Weights of a small mixture-of-experts language model, trained from scratch on English Wikipedia: 32 experts in each of 12 layers, a variant of SOAP for the experts.
Below are experts of layer 7 (counted from 0) of a mixture-of-experts language model. Rows are named router (the router's row for the expert), up (a neuron's input weights, with its number) and show model dimensions 0-95. Each number is 128 + 24 x the weight over its row's rms, rounded and kept within 0 to 255.
After each expert's rows: a language model's description of what the expert responds to. This comes from a sample of Wikipedia text that the model never trained on.

# expert 26
router [165 151 143 108 118 108 137 113 144 117 124 128 176 156 124 117 168  96 123 165  87 122 107 164 142 143 133 167 139 136 132 130 108 107 114 143 148  82 123 156 105 116 153 106 157 135 116 128 130 114 128 113 155 128 141  82 100 145  94 113 131 105 102  75  92  95 140  82 131 133  92 147 152 139 108 136 169 189 139 109 126 144 140 148 129 144 145  84 137 165  99  99 122 167 114 167]
up4 [133 154 125  98  96 144  93 149 166 112 131 123 145 165 124  95 177 126 140 157  89 105 118 106 110 153 105 115 124 114  98 126  76 159  82 119 120 146  79 100 127 116 107 143 148 143 116 139 117 124 137 102 138  72 135 134 114 139 111 114 140 141 127 122 125 127  91 161 138 206  82 109  97  99 147 114 123 119 140 107 144 122 117 155 107 106 112 148 122 185  93  74 112 121 148 146]
up5 [119 142 117 177 134 142 148 128 141 161 142 138 134 129 106 176 107 109  73 163 158 121 121  58 139 101 114 133 105 120 116 158 151 126 132 112 158 106 111 140 100 165  85 131 127 149 100  84 130 141 163 149 119 123 141 126  79 118 102  92 113 125 119 156 158 119 117 183 108 157 137 184 123 168 150 132 110  99 162 103 117 144 144 141  76 134 174 120  97 126 135 134 119 179 115 134]
up6 [137 118  63 105 166 165 124 126 132 126 115 129 156 149 145  98 123 143 124 113 162 179  72 134 160  94 108 130 146 132 155 180 162 119 153 128  86 137  97 120 137 171 128  67 109  91 129 107 131 161 133 117 143  96 118 136 114 114 178 165 149  80  63 102 103 134 154 126 144 117 160 159 174 129 129 108  92 153 165 126 116 111 109 116 117  60 153 131 158 112 115 111 155 153 139 131]
Description: Capitalized first pieces of surnames and proper names following given names, such as Pin-field, Sin-atra, Mc-Farlan, Bul-let.

# expert 11
router [164 165 117 114  97 101 153 115 108 123 150  90 142 177 124 124 144  98 125 129 124  90 120 137 111 145 148 158 164 157 123 143 116 154 106 158 145 107 107 141  98 105 168 121 152  76 129 106 101 110 117 122 175  78 144 124 114 134 100  92 133 118 120  91 118 127 176 122 102 150 121 149 124 168  97 140 167 116 145 125 103 132 130 161 148 143 176 119 129 159 108  86 114 174  98 154]
up4 [157 134 140 129 121 125  96 115 149  99 161 161 153 144 102 139 129 150  99 109 141 126  82 133 121 168  96 137 123 134  82 115 165 132 149 133 145 125 124 110 131 121 164  87 154 101 114  97 160 125 101 143 130 137  93 139 128 101 149 135 180 121 106 142 159 132 140  95 141 158 120 148 136 163  56 108  75 132 104 168 100 123 139 166 127 133 139 141 125 150 128 122 152  98 148 120]
up5 [124 153 113 125 139  91 127 146 133  88  90 101 120 165 141 108 144 104 117  96 140 137 148 126 156 148 120 121 162 126 157 149 115 139 145  86  69  89 105 126 112 148 129 112 100 144 126 102 118 115  99  96 127 181 151 147 132 162 121 137 145  99 114 162 149 116 130 122 121 169 131 140  61 141 123 172 103 127 153 172 125 153 124 140 106 131 155 136 165 133 121 135 128 133 102 137]
up6 [129  91 152 133 112 164 106 120 116 130 148 140  96 165 142  84 139 104 157 116 112 152 135 137 154 143 148 162 131 145 122 113 174 104 113 106 137 139 129 120 147 153 145 176 126 108 119 151 131 165 171 137 105 107  93 125 123 105 135  86 111 101 112 120 140 120 129 114 178 138 133 166 118 157  69 185 150 141 140 115 100 115 108 104 118 104 143 154 124 125 124 146 175 118  80 154]
Description: Articles and possessive pronouns starting noun phrases, especially his, a, the after verbs like earned or received before degrees.

# expert 29
router [143 131 152 115  93  98 148 123 135 116 100  82 144 152 136 126 132 107 133 141  86 119 106 142 104 143 129 154 135 143 165 103 110 140 104 158 150 105 142 164 115 106 140 130 144 125 113 101 109 138  72  91 143  86 184  87 107 171  89 137 145 122 128 106 110  92 145 129 122 139 109 130 131 138 115 166 160 142 168  88 114 128 164 138 132 133 164 112 132 128 101 111  86 143 105 147]
up0 [109 128 154  78 128 150 141 134 123 138 142 128 116 139  92 101  81 147  93 135 136 119 111 149 142 148  59  81 153 135 148 166  99 115 125 130 124 152 115 111 102 163 148 145 149 133 117 148 121 141 131 154 122 111 143  81 136 152 137 135 143 141 105 128 176  93 112 121 139 162 108 144 138 136 128 162 104 139 152 139 142 112 169 153 120 120 121 119 143 114 103 158 180 123 110  98]
up1 [153  90 133 173 114 127 101 141 111  75  79 143 118 134 136 155 143 106 119 121 145 139  90  93 122 121 121 133 133 138 153 181 104 119  85 140 101  84 122 120 144 119 163  94 116 168 114 148 113 113  94 125 107 105 155 121  95 116 139 138 143 102 103 141 136 156 148 144 124 116 183 144  98 140 148 116 100 142 142 131 137  87 134 147 109 109 121  86 110 108 137 180 110  90 117 103]
up2 [141 135 107 110 135 126 116 199 138 122 101  77 138 171  96 162  88 157 196 122  56 137 114 121 143 113 116 145 124 121 105 114  90 141 115 161 114 118 115 127 147 122 161 144 133 123  82  99 120 153 110  96 117 124 137 125 106 142  82 154 152 103 178  82  76 108  90 138 113 127 142 128 139 108 143 166 106 109 108  97 173 112 142  90 152 140 136 148 146 127 120 101  94 128 108 109]
Description: Country, nationality, and place-name words or endings, often in infobox fields, such as France, Slovenia, Nepalese, British, United States.

# expert 6
router [114 128 150 131 118  80 163  97 136 139  99 134 153 165 112 128 139 119 139 167  84 144 119 149 137 151 154  98 175 167 152 130 127 104 101 142 146  96 124 139 108 103 132 146 138 142 114  92 131 150 112 114 134 107 127 109 106 143 128 110 164 147 107 131 115 130 130 124 142 159 114 137 141 124 112 126 129 128 137  76 100 154 154 135 139 179 151 115 117 124 132 135 100 185  90 144]
up0 [132  88 106 124 159 116 143 113 154 110 157  91 140 135 138 168 138 105 148 157 142 127 143 128 141 169 143 129 141 113 164 149 105 131 110 105 122 111 116 147 155 118 157 132 132 162 181  95 133 115 101 156  99 170 152 148 129 158 124 150 128 121 139 144 123 141  90 101 163 146 101 107 108 135  92  84  85 114 129 122 147 138 111  98 108  93 162 147 108 164 104 135 134 115  95 130]
up1 [131 140 168 122 126  82 148  72 123 138 149 150 152 181 110 146  84 125 125 125 145 137 113 104  99 106 119 125 165 145 142  70 175 123 154 151 148 119 171 135 157 126 139 158  95 182 129 152 120 133 158 135 157 160 162 118  93 143 155 132 138 163  93 131 128  87  90 126 155 115 104  95 154 125 126  91 153 109 134 140 115 116 143 155  96 140  69 146 136 110 167 150 113 128  95 106]
up2 [138  93 156 145 105 162 170 121 122 131 115 139 113 137 119 124 128 151 137 120 153 116  88 139 133 126 116 144 152 166 102 128 127 131 144 125 118 118 122 184 140  89 108 136 111 137 140 106 102 126 107 164 130 159 144 148 112 118 150 123 151 127 119 109 138 129  94 127 165  97 112 125 132 137 133 151 118 131 110 112 102 143  88 130 156 121 112 145 131 107 144  96 130 108 145 117]
Description: Prepositions and colons in stub definitions of species and places: moth of the family, commune in, Kingdom: Animalia, located.

# expert 28
router [175 133 124 104 113  77 136 102 135 120 139 134 144 136 145 113 117 107 154 164 122  66  96 172 108 161 138 162 162 138 122 121  84 161 107 141 124 109 130 156 109  88 126 108 130 110 159 130 100 106 110 117 159 115 142 109 116 125  61  87 115 160  84 121 120 118 161 132 113 148 113 125 140 145 105 121 121 125 135 110 105 118 128 136 128 169 194 122 138 121 125 113  75 151 130 166]
up1 [162 122 170 114 120 121 115 122 109 119 139 158 138 127 116  94 149 107 144 111 134 141 124 133  77 142  96 124 155 155  94 107 152 144 124 116 176 142 145 124 147 146 117 165 113 126 182 134  82 157 150 117 164 126 116 164 100 163 115 110  87 150 108 151 129  96 132  93 161 131 153 128 160 117 130 111 104  77 144 120 104 149 145 125 136 148 182 118 132 135 156 151 151 121  84 145]
Description: Commas ending a clause before but, and, which or including, e.g. "didn't like the idea, and", plus commas in large numbers.

# expert 12
router [161 122  97 144 111  86 166 111 160 111 133 133 149 158 142 123 160  97 146 129 109 134 114 159 114 133 140 120 150 145 169 106 133 105 102 137 154 118 134 157 111 137 119 105 113 121 131 131 120 124  99 144 130 104 165 107 107 168 112 105 164 114 117 126 136 142 171 125  94 139  73 116 127 128  84 157 139 133 158  93 109 139 170 161 160 137 158 107 136 118 126  98  89 172  65 165]
up0 [ 99 136 107 143 124 107 140 111 102 109 107 121 143 119 129 105 162 108 119  82 123 129  99  65 152  94  90 109 141  95  94  92 132 128  97 137 141  99 133 125 132 135 116  93 123 126 135 169 124 114 144 130 126 134 140 124 137 140 105 107 108 101 111 132 131 118 134 126  96 143 195 124  80 126 110 154  91 136 116 109 131 111 140 186 129 152 142 176 121 113 133  80  78 168  98 121]
up1 [102 129 146 135 169 150 136 112  92 152 124 124 139 128 136 134 118 147 103 179 132 101 142 132 132  96  95  76 133 149 130 118 163 143 116  85 104 109 137 111 139 115 113 163 159  80 120 154  89 155 121 118 151 154 135 114 185 105 106 108 149 129 101 113 132 117  96 122 171  96 144 120  86 136 145 102 131  88 107 134 127  89 102 123 125 147 103 147 128 123 118  83 124 124 137 165]
up2 [132 116 134 105  76  90 191 136 130 126 166 158 114 149 111 137 119 151 175 129 107  97 155 161 144 207 119 121 130 128 113 135 143 117 101 144 129 125 107 135 154 138  96 147 102 121 144 101 110 143 130 180 144 116 138 126 127 151 100 147 150 105 135 151  96 116 117 163  99 131 102 131 176 117 129 124  98 116 145 111 133 141 171 148 136 136 100  87 121 114 134 142 138 168 151 132]
Description: First token inside parentheses or quotes: birth dates, born, died, i.e., lit., years, track numbers, relations like mother.

# expert 7
router [179 104 110 123 101  81 138 103 141 129 128 131 156 161 135 122 166  95 130 157  82 136 123 138 134 127 148 143 176 133 135 120  82 148  99 193 156  89 139 170  89 108 141 107 157 116 132 113 124 123 105  95 185  89 149 117 109 162 119 104 131 123  96  97 130  88 140 115 127 150 101 136 145 145 102 143 143 141 182 129 124 151 158 133 125 140 137  93 132 157  87 119 139 145 103 141]
up4 [136 168  88  92 102 115 126 148 138 109 103 117 132 162 169 184  90 124 173 121 116 117 126  95 152 136 118 110 135 139 118  51  79 107 105 163  82  78 135 125  85 144 150 118 138 135 107 122 136 120 117 145 172 128 128 124 111 180 160 157 118 125 118 107 153 119 138 123  99 163 147 144 101  90 141  92 151 121 135  98 140 136 105 139 111 107 111 113 137 104 119 110 125 167 140 111]
up5 [147 143 122 110 145 126 131  92 147  99 171 141 139 136 118 116 111 110 135 124 118 142 143 130 130 125 143 124 122 135  97 110 140 138  81 119 100 136 135 133 114 118 115 109 106 144 170 102 138 142 168 152 111 105  99 140 103 166 170 119  87 103 150 118 132 117 123 157  82 119 102 146 142 115 173 211  78  86 125 111 142 119 125 123 117  92 113  95 104 139 120 131 144 135 183 147]
up6 [117 154 124  97 119 109 121 108 142 141 149 150 138 157 123 123 123  98 122 162 121 127  83 105 120 134 133 150 142 154 146 137 149 134 157 106 138 112 143 181 105 107 117 150  78 124  97 146 118 142 138 114 126 105 149 165  72 127 144 111 185 134  82 120 156 144 139 145 104 171 153 102  91 109  84 157 150 113 126 129 166 117 147 164 127 120  70 140 140 143 117 141 159 113  91 175]
Description: First piece of a split lowercase word after the, a or his, often Latin prefixes: ad(olescence), ad(mitted), dis, en, att(ached).

# expert 16
router [137 146 109 128 110  97 166  80 137 111 138 115 137 127 157 111 139 111 178 138 118 116 132 139 110 158 150 140 170 175 128 129 111  94 131 126 124 126 178 143 104 106 147 128 142 123 121  82 111 114 122 130 119 112 151  97 104 171  94 125 127 135 116 114 121 118 171  85 109 150  76 112 161 159 103 138 145 188 136 120  92 141 163 124 121 165 170  83 138 150  97  85  78 184 122 132]
up4 [126 121 127 112 115 128 165 106 120 130 145 121 117 119 117  96 129 111 165 135 154 122 118  90 143 150 163 110 130 130 146 116 156  92 139 144 102 113 142 108 140 122 117 154 162 144 198 156 152 144 133 159 131 118 145 171 132 122 147  58 118 140 156 101 163 136 124  85  98 139 110 124  83  93 115 105 136 129 125 134 150 131 143 124 135 119 175 120 170 157 129 124  92 138 167 132]
up5 [117 112 122 108  65 117 161 109  89 142 103 139  98 124 144 117 124 123 109 116  77 114 114 126  63 101 109 124 137 152 111 149 138 130 126 167 166 126 121 155 133 155 120 153 117 196 139  82 115 154 143  82 132 142 120 123 104 123 155 124  93 141 146 158 160 148 114 159 129 151 121  97 154 117 136 115 157 143 141 100 138 122 124 138 144 125 125 118 175  60 133 128 129 118 146  98]
up6 [103 111 161 124 153  88 164  98 123 105 152 128 157 130 140 147 104  98 127 121 102 116 108 150 130 141 122 155 140 185 139 143 125 111 117 135  80 141 139 125 133  96 132 133 134 141 138 122 125  98 152 157  91 144 114 137 119 160  99 103 188 125  83 162 119 119 105 104 139 136  91  83 145 105 107 103 142 155 130 152 110 116 126  99 122 109 124 123 123 125 118 116 153  86 120 128]
Description: Adjectives and quantifiers after a, the or is, such as more, large, strong, long, many, early, first.

# expert 3
router [135 129 127  75 114 131 175 106 138 111 118 146 140 186 151 138 134 107 155 120  87 111  78 151 132 151 170 110 172 168 134  72 136 130  80 148 138 112 165 136  99 112 140 119 135 115 135 103 101 128 124 112 139 114 142 106 111 154  84 104 158 119 125  55 121 132 135 109 123 135 118 140 127 112  93 201 141 137 181 122  88 161 162 132 130 151 151 107 147 144 125 110 116 140  83 140]
up0 [111 172 130 114 173 143 131 102 133 148 134 213 145 153 143 130 130 112 101 133 126  94 116 149 118 159 171 146 122 156 113 113 123 130 107 128  92 116 159  95 165 160 147 122 125 118 134 155 127 117 115 143 104  99 145 117 100 113 159  89 150 115 117 114  98 145 106 145 114  75 160 119 110 119 155 130 124 108 108 153 136 100 132 105  95 132 121 131 145 121 110 135 137 117 147 125]
up1 [131 104 121 115  64 142 116 104 127 109 116 165 146 101 119 153 112  59 175 110 110 143 119 147 108 122 136 135 109 140 142 109 150 137 145 163 152  99 128 143 111 126 126 121 120 108 130 123 150 146 122 116 125 116 118 125 102 143 105 179 150 114  90 149 142 150 107  97 159 176 134 113 126 137 104 144  64 157 127 167 128 113 122  87 123 119 124 144 143 128 120 114 109  94 145 111]
up2 [137 145 149 155 161 118 130 112 135 172 133 103  97 121 134 142 159  66 155 104  96 139 135  86 103 151 127 163  81 142 138 122 106 101 135 128  84 160  95 151 170 153 100 146 144  99 139 129 119 143 127 104 128 133 126  85 143 112 125 137 102 138 111 103 102 190 119 162  78  96 157 108 101 114  93 144 108 120 148 142 102 137 130  95  96 109 116 141 116 110 149 118 137 126 149 130]
Description: First token of a line after a heading or blank line, including heading words and markup: Personal, Early, History, See, ==, In, The.

# expert 31
router [130  98 126 111  64  82 146 116 119 102 120 107 152 170 139 147 129  93 128 143  64 105 107 154 102 133 136 134 145 152 132 140  87 139  95 135 151 112 131 145 108 126 144 139 172 119 136  77 112 144 112 118 144  99 146 104 109 153 120 128 178 115  81 100  79 121 164 131 153 140 137 116 137 142 103 137 166 158 182 116 129 139 178 124 129 122 154 106 166 152 124 117  98 152  79 161]
up4 [ 90  98 123 118 119 108 134 102  93 132 125 144  89 154 106 120 157 115 110 177 148 155 151 126 133 132 120 126 129 134 149 132  78 153 137 108 165 109 136 140 105 110 115 102 114 139 173 190  75 170 144 147 111 114 192 118 135 120 136 156 133 126 150 150 123 191 133 152 122 139 148 142 115 161 130 145 115 136 144  87 129 112 152 136 137 158 128 127 168 110 110 103  94 114 129 161]
up5 [107 127  78  85 156 110 127 108 116  72 123 141 114 137 138 136 161 122 105 149 116 115 101 187 123  73 157 169 165 147  87 144  99 145 144 125 126 125 129 135 145 147 121 147 132 120 130 104 105  91 153 147 149 151 156 115 147 125 126 176 151  99 104 104 136 152 127 156 189 150 118 153 151 112 122 152 175 151 141  92 134 134 199 174 106 132 137 149 105 177 156 125 136  97 141 144]
up6 [156 121 130 146 102 138 136 101 150 159 150 136 127 169 127 112  89 151 127 166 143 160 152 108 129 141 100 125  93 128 126 115 119 112 123 142 141 119 171  77  98 157 142 106 158 139 146  90 159 131 147 119 143  89 135 105 134 135 131 132 134 118 106  45 104 138 135 122 128 114 125 129  83 117 129 100 146 104 123 132 146 141 100 131 129 128 149 170 144 109 149 163 155 103 136 158]
Description: Opening parentheses and separators after numbers, such as °F conversions in climate tables, "(age 30)" after birth dates, and minutes/seconds marks.

# expert 24
router [170 157 126  61 114 152 151 109 162 145 103  88 153 161 171 120 144 132 128 156  67 141 135 145 155 158 126 137 134 192 168  94  95 111 116 152 110 113 105 129 102 106 105 114 163 119 150 133 107 136 118 112 136 121 116  83 106 185 145 135 163 115 138 114  87 150 141 106  93 151 121 165 145 149 112 157 119 164 130  81 112 144 119 128 135 161 176 107 150 168 125 119 134 136 117 171]
up0 [149 143 118 146 119 122 138 111  89 153 107 125 133 121 150 107 117 148 117 162  83 121 111 124 129 149 162 133 114 142 131 169 125 121 175 132 106 142  82 120 169  89 119 122 169 128 156 120 132 160 117 149 115 160 126 111 143 128 127 135 132 125 121 162  79 140  99 134 102 158 122 118 127 159  87 172 134 137 139  98 156 127 131 114  79  75 108 120 123 145 124 110 132 101 113 150]
up1 [ 85 193 149  98  49  94 140 132 163 122 140 150 147 113 169 116 128 176 144 116 125 149  85 118 146 142 143 137 151 148 140  93 158 116 113 139 126  78 151 104  99 117 111 136 128 144 117 137 129 132 174 173 104 144  98  93 151 146 141 135 129 115 134 128 116 127 118 128 113 104 103 150 168 107  95 134 129 131 110 144 154 182 137  78  99 121 117 124 168 114 127 141 138 120 113 135]
up2 [156 157  84 154 129 127 110 114 139 125  83 124 143 143 118  91 123  84 123 136 116  91 118 179 148 122 164 148 138 162  98 115 109 137 125 155 155 146 110 123  84  87 142 187 129 143 156 123 125 121 159 107 110 167  95 162 143 147 104 141 110  78  94 158 120 141 145 110 147  97 140 147 144 137 156 115  97 116 109 128 153 157 153  91 136  93 143 136 121 100 135 153 105 135 124 199]
Description: Album review and chart table tokens like Review scores, Peak position, Billboard, Chart, Albums, plus pieces like ol, Pol.

# expert 10
router [139 119 128 111  68 105 137 107 129 145 169  90 177 147 148 116 119  96 158 174 112 142  56 150 106 182 148 141 190 139 131 121 118 121 115 149 152  73 141 124 118  86 144 117 160 128 135 100  89 137 120  76 145  98 106  90  98 164 107 137 159 107  89  99 122 101 169 130 130 173 117 126 117 140  78 132 158 140 152  93 114 145 131 122 172 144 121 115 145 131 110  96 113 117 111 163]
up0 [ 88  87  91  80 114 162 127  73 143 133 168 148 107  52 130 107  96 115 170 116 125 100 110 127 157 112 127 143 109 127  87 124 118 112 118  83 162 166 109 136 125 158 124  94 128 123 120 180 121 148 146 152 113 105 170 118 112 137 153 121  96 127 133 124 118  73 157 122 138 128 124 122  88 128  70 147 108 104 143 124 126 140 129 108 172  96 127 140 130 133 118 142 120 123 113  86]
up1 [104 135 122 127 136 107  94 155  89 173 147 121 113 137 106  98 138  97 130 123 134 130 116 121 122 153 143 132 134  85  95  85 119 142  98 131 145 109 135 133 137 154  95 133 173 132 138  92 100 173 122  60 143 122 126 121 114 122 138 137 136 102 122  80 137 132 122 120 123 120 148 151 107 166 127 106 112 142 162 122 101  90 145 124 130 114  99 124 121 119 145  93 140 153 127 126]
up2 [147  77 112 129 100 137 121 145 100 149 115 125 136 130 152 131 124 119  95 150 154 137 118 153 102 108 139  81 113 148 113 126  78 155  99 134 176  97 150 121 126 107 137  93 117 116 103 108 129 146 125 113 106 120 153 129 116  82 122  81 146 100 114  98 150 170 126 124 134 147 127 144 117  66 157 149 124  96 165 142  95 124 151 141  92 124 100 151 115 113 130 124 136 158 115 176]
Description: Hyphens and en dashes joining compounds or scores, as in decade-long, year-round, anti-aircraft, 12-year-old, 1–7; also Olympics, round.

# expert 18
router [115 139 112 105 103 129 149 119 152 138 123 135 141 117 103 154 117 127 140 155  87 112 113 133 133 132 154 128 147 189 146  95 140 135 103 134 128 128 138 125  74  95 148 150 154 131 169 120 111 144 111  98 122 139 133  93 103 156  97 132 185 138 127  55 116 134 110 106  93 152 109 122 176 142 101 141 148 130 178 148 117 156 152 148  96 166 114 120 163 144 129 148 119 150 123 155]
up0 [150 141 101 114 107 152 118 144 169 119 112 110 134  76 146 139 125 128 136 128 154 120 115 102 143 152 165 160 136 157 160  98 144 115 122 132 154 169 135 144 151 135 142 126 110 119 123 120 133 132 148  86  94 148 133 123  75 175 113 137 144 180 101 134 143 129  99 115 129 123 130 141 180 154  85 137 151  58 131 109 119 149 143 134 126 117 119  99 166 154 142 111 106  74 163 117]
up1 [107 133  99 108 120 127 135 127  75 159 131 174 136 153  98 123  97 134 147 136 110 132 125 120 110 132 128 118 123 177 100 136 126 136  99 144 117 146 125 113 108 110 107 122 131 109 139 129  94 157 130 108 128  65 143  94 114 132 121 104 145 114 133  88 143  79 144 114 161 150 112 134 127  93 140  85  97 121 130 171 138 169 105 139 112 145  95 146 145 144 139 111 108  81 126 121]
up2 [109 124 110 120 114 100 126  79 153 107 145 124 125 115 108 143 157 130 104 192 103 102 166 137 105 172 113 126 101 149 117 138 120 140 144 143 112  96 129 144 120 124 151 145 133  89 142 143 126 161  72 160  84 136 138 140 126 149 160 161 100  86  93 107 138 132 165 108  73 120 131 110 136 126 111 162 119  91 160 134 137  80 119 144 129  86  90 108 109 132  98 156 130 125 116 110]
Description: Field names and colons in infobox lists with dashes and bullets: Gauge:, Species, Website, Spouse, Elevation, Occupation, Strikeouts.

# expert 19
router [128 131 111 116 119 138 148  72 179 103 153 120 215 125 139 120 103 116 134 128 101 160  97 182 144 122 164 125 141 114 154 124 126 123 127 147 148 107 142 126 103 115 112 114 138 125 132 122 120 153 124 106 152 125 134 118 108 148 135 131 141  95  88  92 103  94 184 124 107 156 128 133 132 122 100 152 122 180 128  98 105 124 134 174 181 147 126  93 129 128 109 117  93 142 105 171]
up4 [142 104 107  90 139 110 163 127 151 119 167 157 109 113 121  92 115 112 188 115 102 116 115 104 119 122 154 130 154 109 121  83 110 138 152 142 126 113  94  88 167 131 139 118 137 147 136 129 124  76 129 155 107 122 146 134 129 125 114 119 133 147 116 165 145  74 149 116 155 121  80 130 119  79 101 123 118 139 147 127 110 117 116 119 161 100  84 176 146  88 154 114 120  80 113 176]
up5 [160 125 104 158 138 132 167 129 121 154 143 109 132 100 126 168 159 113 104 105  94 124 149 135  97 125 116 120 170 134 184 141 144 166 113 117  99 105 158 157 141 144 128 122 106 135 146 103 128 146 123  49 147 111 141 137 128 146 138 144 160 144 107 127 167 129 126 150 107 126 118 136 138 108 134 110 100 116 122 107 123 133 121 123 135 164 136 139 127 110 164 134 139 124 128  73]
up6 [126 124 147  96 122  79 131 138 177 112  92 122 164 166 109 134 136 122 122  93  94 140 131 154 114 171 133  85 142 155 136 132 139 122 152 113  98  99  97 129 119 152  82 118 109 113  96  90 118 154 127 156 124 130 144 154 122 135 149  96 162 125 116 171  94 125 142 132 106 121 151 161  71  95 113 120 131 119  95 109 117 169 164 139 104 132 146 163 138 129 123 130 135 152 119 124]
Description: Second piece of a capitalized name split after an initial T or other letter (T-rop-icana, T-olk-ien, T-ot-als), and numbers in tables.

# expert 5
router [140 119  93 135 122 114 162 116 143 106 150 101 140 150 130 120 142 112 143 155 124  87 124 160 139 130 153 168 167 119 125 127 140  97  85 139 121 132 149 163 115 117 158 112 146 128 127  66 121 124 112 128 158  97 155 121 116 158 126 130 128 137 132 105 115 103 136 111 105 175 123 142 142 127 112 136 139 151 149 110  91 139 164 150 118 156 143 111 155 150 143 101  99 144  99 153]
up4 [162 143 108 144 111 159 168 112  88 149 132 164 141 148 110 161 130 109 129 146 119 110 128 138 118  98 136 145  94 111 110 132 173 136 156 164 146 111 124 169 106 120 187 126 112 140 111 150  86 116 137 145 107 127 190 137 126  85 134 144 144 145 128  84 145 117  91 131  82 164 140 125 118 101  84 162 149 150 126 146  92  98 125 177 117 144 111 136 142 133 156 124 127 118 101 133]
up5 [133 104 163 138 136 105 107 128 137 113 147 142 113 159 117 133 130 114  97 141 182 101 111  60 153 146 121 174 108 144 135 125 141 154  99 135 161 113 123 132 179  98 110 136 150 170 101 116 119  90 111 146 138 157 133 148 131 172 149 141 141 117 134 127 100 109 125 136 137 123 142 132 128  55  89 133 138 172 134 173 142 148 131  98 135 118 118 104 124 121  61 117  73 119 136 115]
up6 [108 143 118 165 117 108 148 131 157 135 140  96  93  93 169 128 111 111 142 173 112 111 113 118 130 145 143 108 100  96 130 103 145 160 106 126 109  70 143 116 151 155 138 115 110 168 138  99 130 108 185  83 154 114 105 185  93 155 133  93 126 134 159 124 146 149 115 127 134 154  81 138 111 139 118 150 119 127 134 110 102 107 170 133 145 113 131  88 139 112 180 145 127 112 176  85]
Description: Determiners and demonstratives after prepositions, such as the, this, that, these, each, all, often in "of the" or "in this".

# expert 22
router [150 145 119 115  70 104 141 118 141 115 117  82 151 153 123  93 129  82 147 154  78 115 116 182 125 139 138 161 130 154 124 123  99 145  84 151 157 110 159 139 102 130 130 107 160 120 120 104 126 131 106 117 175 103 129  98 105 161 102  94 144 141  99  91  96 130 166 128 147 127 109 141 133 163 105 155 186 164 136 120 111 178 142 152 165 146 151 104 140 139 116 109  90 156  82 125]
up0 [150 119 120 170 129 114 115 100 148 140 140 117 167  96 131  89 147  71 115 138 134 127 167 150 116 142 130 152  83 138 126 113 155 120 134 122 164 123 136 111 136 130 142 108 171 151 130 123 204 119 118  94 127  96 150  87  92 153 142 144 107 140  98 127  85 149 141 105 139 183 139 103  91 107 130 159  88 142 103 112 111 121  92 151  68 139 125 113 138 156 135 153 129 125 136 118]
up1 [122  71 119 137 114 127 129 138 133 143  98 182 122  88 129 117 122 151 115 120 153 110 144 124 118 142 114 153 109  84 147 160 120 121 134  85 172 134 160 151  98  98 118 137 143 163 132 122 117 125 109 134 132 121 133  25 100  82 109 153 122 159 122  91 141 122 146 159 149 131 113 155 131 117 116  88 152 124 102 129 132 105 121 131 157 155 126 151 123 175 122 128 177 153 169 160]
up2 [110 117 140 148 111 115 140 111 128 126 120 123 122 116 131  97 121 123 151  93 123 103 122 137 104 160  91 136  98 143 124  95 135 108 117 134 103 123 111 140 160 100 156 125 130 110 162 117 140  91 164 162 140 211  94 135 123 167 137 113  88 152 121 112 129 173 135 171 141 124 138 121 112 105 134 140 158  91 102 132 165 168 105 130 140  94 200 119  85 105 115 113 128 137 166  75]
Description: Closing = after an article title such as "= Kevin Carlos =", plus commas and pipes ending names in lists and tables.

# expert 9
router [184 141 123  81  94 105 144 108 140 104 111  87 145 122 152 110 157 103 117 159 118  98 108 142 119 166 139 147 138 157 133  97 123 128 122 156 173  80 167 127 121 101 173 114 151  89 140 104  91 132 109 114 145  82 144 123 112 142 129 122 140 121 115 133  97  90 165 106 115 128 123 153 127 142  94 117 145 141 140  97 107 135 154 146 105 141 140 102 127 160 104 106  99 137 100 144]
up0 [101 136 115  99 118 109  77 153 126  84 147 106 148  94  94 131 159 144  85 116 158 102 160 111 143 115 117 109 101 116 153 114 139 142 120  83 146  91 129  90 148  80 105 130 165 124 170 134 120 137 118  85 172 142 126 179 111 137 144  88 170 142 131 132 132 200 119 126 151  92 143 183 132 100 132 131  99  93 102 111 107 121 104 109 126 141 117 139 164 112 146 120 127 123 112 151]
up1 [114 123 132 129 131 156 149 125 149 101 141 127 175 138 109  87 111 119 133 163 122  87 156 147 133 111 167 109 118  97 139 144 166 133 115  95 156 119 149 155 107  76 113 136 130 128 114 158 137 135 147 164 138 104 118 113 139 113 106  71 117 119 106 155 125 144 139 139 107  95 151  90 139  77 155 163 137  99 121 124 113 115 130 144 116  92 126 135 133  94 153  97 123 167 153 148]
up2 [154 147 145 125 107 162 145 143 132 154 174 107 104 101 122 111 131 113 144 103 173  87 113 138 106 154 150 158 139 121 124 128 124 126 133 119 123  99 158 168 117 131 133 120 129 126 169 150  99 101 111 175 109 112 152 116 104  99 137 108 140 159 172 181 112 103 104  83 132 143 124 129 127 137 119 120 135 126  58  67 112 128 109 113 118 121 174  96 123 125 127 102 109 103 106  66]
Description: Head nouns of names for governments, courts, parties and organizations, like Supreme Court, Council, Minister, Association, Committee, Senate.